Weights of a small mixture-of-experts language model, trained from scratch on English Wikipedia: 14 layers, 776M tokens.
Below are experts of layer 11 (counted from 0) of a mixture-of-experts language model. Rows are named router (the router's row for the expert) and show model dimensions 0-127. Each number is 128 + 32 x the weight over its row's rms, rounded and kept within 0 to 255. Numbers have three digits each.
After each expert's rows: a language model's description of what the expert responds to; "comes before" lists some tokens at least twice as common just after its tokens as in all text. This comes from a sample of Wikipedia text that the model never trained on. Tokens count by the router's weight.

# expert 26
router:170144145147145107116104083109143132180142156145146142164133176106144121097060105152112068142170097127178116129201125112116142129159121136153127151092096123165156149105157086185209131142100157135159129102141150144114127083188113107123118154115168136169139153077162185116145119150107080112131133144051226099082126122131138116161119109094211154056089084076129125105149154157137151156090
It responds to: Space or sign token opening a numeric table cell after a pipe, such as " " before 4.73, −, +, $, (.
comes before: "1", "2", "3", "4", "0", "5"

# expert 8
router:086124111162140156142151127122060144136138118162152135132102147098102104071139162177109120130112147164142143172131127065127091153161098180067135111156114063143097168111171119128114139132115184135160139012120169124058129091110140074106125160116120129148219156068141135115163147149119110158168119145058120080139168064113125129191146113133110170136062115141164124120118134181124115147120
It responds to: First digits of numbers, mostly 2 and 0 opening years like 2020, 2004, or table values after spaces.
comes before: "0", "1", "2", "3", "5", "4"

# expert 44
router:069157184170101080168132117109146107130121167119142132155111142080151098097068116104176107130101159121122096154120098104121135171087099129125148141093078127145074139122166121126140161077098153153140103089112156088110086076161146151114150120140127175126123146091113128147154129147121132245174132181132166060112140113146085125133137095103084155193094154116217110087216131135150142125089
It responds to: Word stems or roots before suffixes like -ment, -ing, -ed, such as access, control, embarr(ass), app(oint), en(act).
comes before: "ing", " of", "ed", "ment", "ers", "s"

# expert 3
router:112156138162098088155143102098111080139158218145122121171104129106113118103076093141145118103119111135140155125116108105078097188135052129118075146145117108133075151198171055117131150099161151093142118096113132124110148127188092124093157115140162198184144176099111104066154157136085104165106152114125130108071090107125127094112101089138136173109115130046114104095178128196130175142121
It responds to: Nouns naming a person's role or relation, usually after a, the or his, such as member, Minister, professor, children.
comes before: " of", " in", ",", " and", ".", ".\n\n"

# expert 6
router:115141066129088117179099089119123059145156146120111161144098145129131098110067090111106082205158103147163139133072105159166144126146084144132059152128120191131092151129155110141113192051100098161163128124089151135121111137168113151076166102138162163158136160059186203151152103127132140141103137146102157086112130132084050143122147108096141148100145106102164126118174164106117161114073
It responds to: Capitalized name words in chart, election and discography tables, such as United States, AllMusic, Party, Candidate; also the piece disc in discrete/discussed.
comes before: " |", " States", ":", " by", " Kingdom", " /"

# expert 46
router:129196139148136092147137066133077113113149156152229141149116133092080121110116136181128080188131157140155071142185118131097174155130111141124123120114085147155090150089133109118128133099157151113132142081075135067116099099113208136102118128124154126165169138116109148116134158123080096165200158158140184133107068139135106124185140089052134146166113158127137153109205135148144151130068
It responds to: Inner consonant-heavy pieces of Germanic and other surnames, such as ck in Häcken, ff in Pfefferle, Berg, Lind, Hart.
comes before: " |", "en", "a", "er", "i", "y"

# expert 5
router:155180076149134150146087154104128065117161180142161143160100169131111110127138086146153149164139122144121111140169176089070166136159078121130114204162119114164158119130153114164147153115164173150150121090091129104086121131166179133159121163142134149164128142081194069090117111106058059144144149113046214116125154062129115106157133123117106130103117136098156055094116103131092120158138
It responds to: Single capital letters or short uppercase pieces starting names, months and abbreviations, often after a line break or parenthesis, e.g. Mike, NZDT, -Hispanic.
comes before: " ", ")", "/a", "O", "M", "F"

# expert 2
router:121126123172118105137110144097122120104125209187146172139107130117130096086047181164168137108164137128106099152109150069138068144223084174136099151158150088181147160167148135121141150126098098119147132116085150169135140135142185049120148110101210123125177180074114125078114115145114111143148080112138168126105094121107087095162137114119117130131079122135156151115130121130106222138133
It responds to: Line breaks ending list items, table rows and infobox lines, plus small number words like two, three, five before nouns.
comes before: "-", "|", "th", "   ", "–", " years"

# expert 42
router:127136138148149083141083118133130158134186115132162115228095129082127162108076111130140133135121142194097094105196139124118146128146124117145134107114126073165130153174157120150206141121136156155133127102154115149167094086154159079118106096075118160157189135096187194077155125127082073109170107159076124085136095081108111133157108088127201146061081113133131104073116127149123149104103
It responds to: The bare space before a year or number after a month or word, like November 2011, In 1878, plus hyphens, dashes and opening brackets.
comes before: "1", "2", "3", "4", "5", "6"

# expert 32
router:122176138159120136139102119115097087139154144141153118152153181094119112084082086125143088166142154157155164153137164105108090172186126130095091136147112127142067168169172081093110147133118181147201158112082155138143106084103071157095132109121145180153202154099216079055161125126119087142174118159092150102077115111069099135130090086102163158151115113121111186114114154088125135121108
It responds to: Final nouns of names and titles like Cup, Award, School, League, plus closing characters of Japanese, Chinese or Arabic words.
comes before: ",", " of", ".", " (", ".\n\n", ")"

# expert 17
router:156136128143151129159146085092135099189134145103154164145067166097115069095117151144160062159147096109137133185151183120089113170175129127089136176105099114173149172160144084130134168030110158135118119107157161100126089111100110160102134143094157203163161134090138159168169047092093115122112148095144137140109140124114158109191147127135205150047115094103133138109137120129128155146154
It responds to: Function words and stat terms in demographic and tabular text: of in "Latino of any race", median, households, approximately, table pipes, percent signs.
comes before: " ", "%", " the", " a", " Total", " $"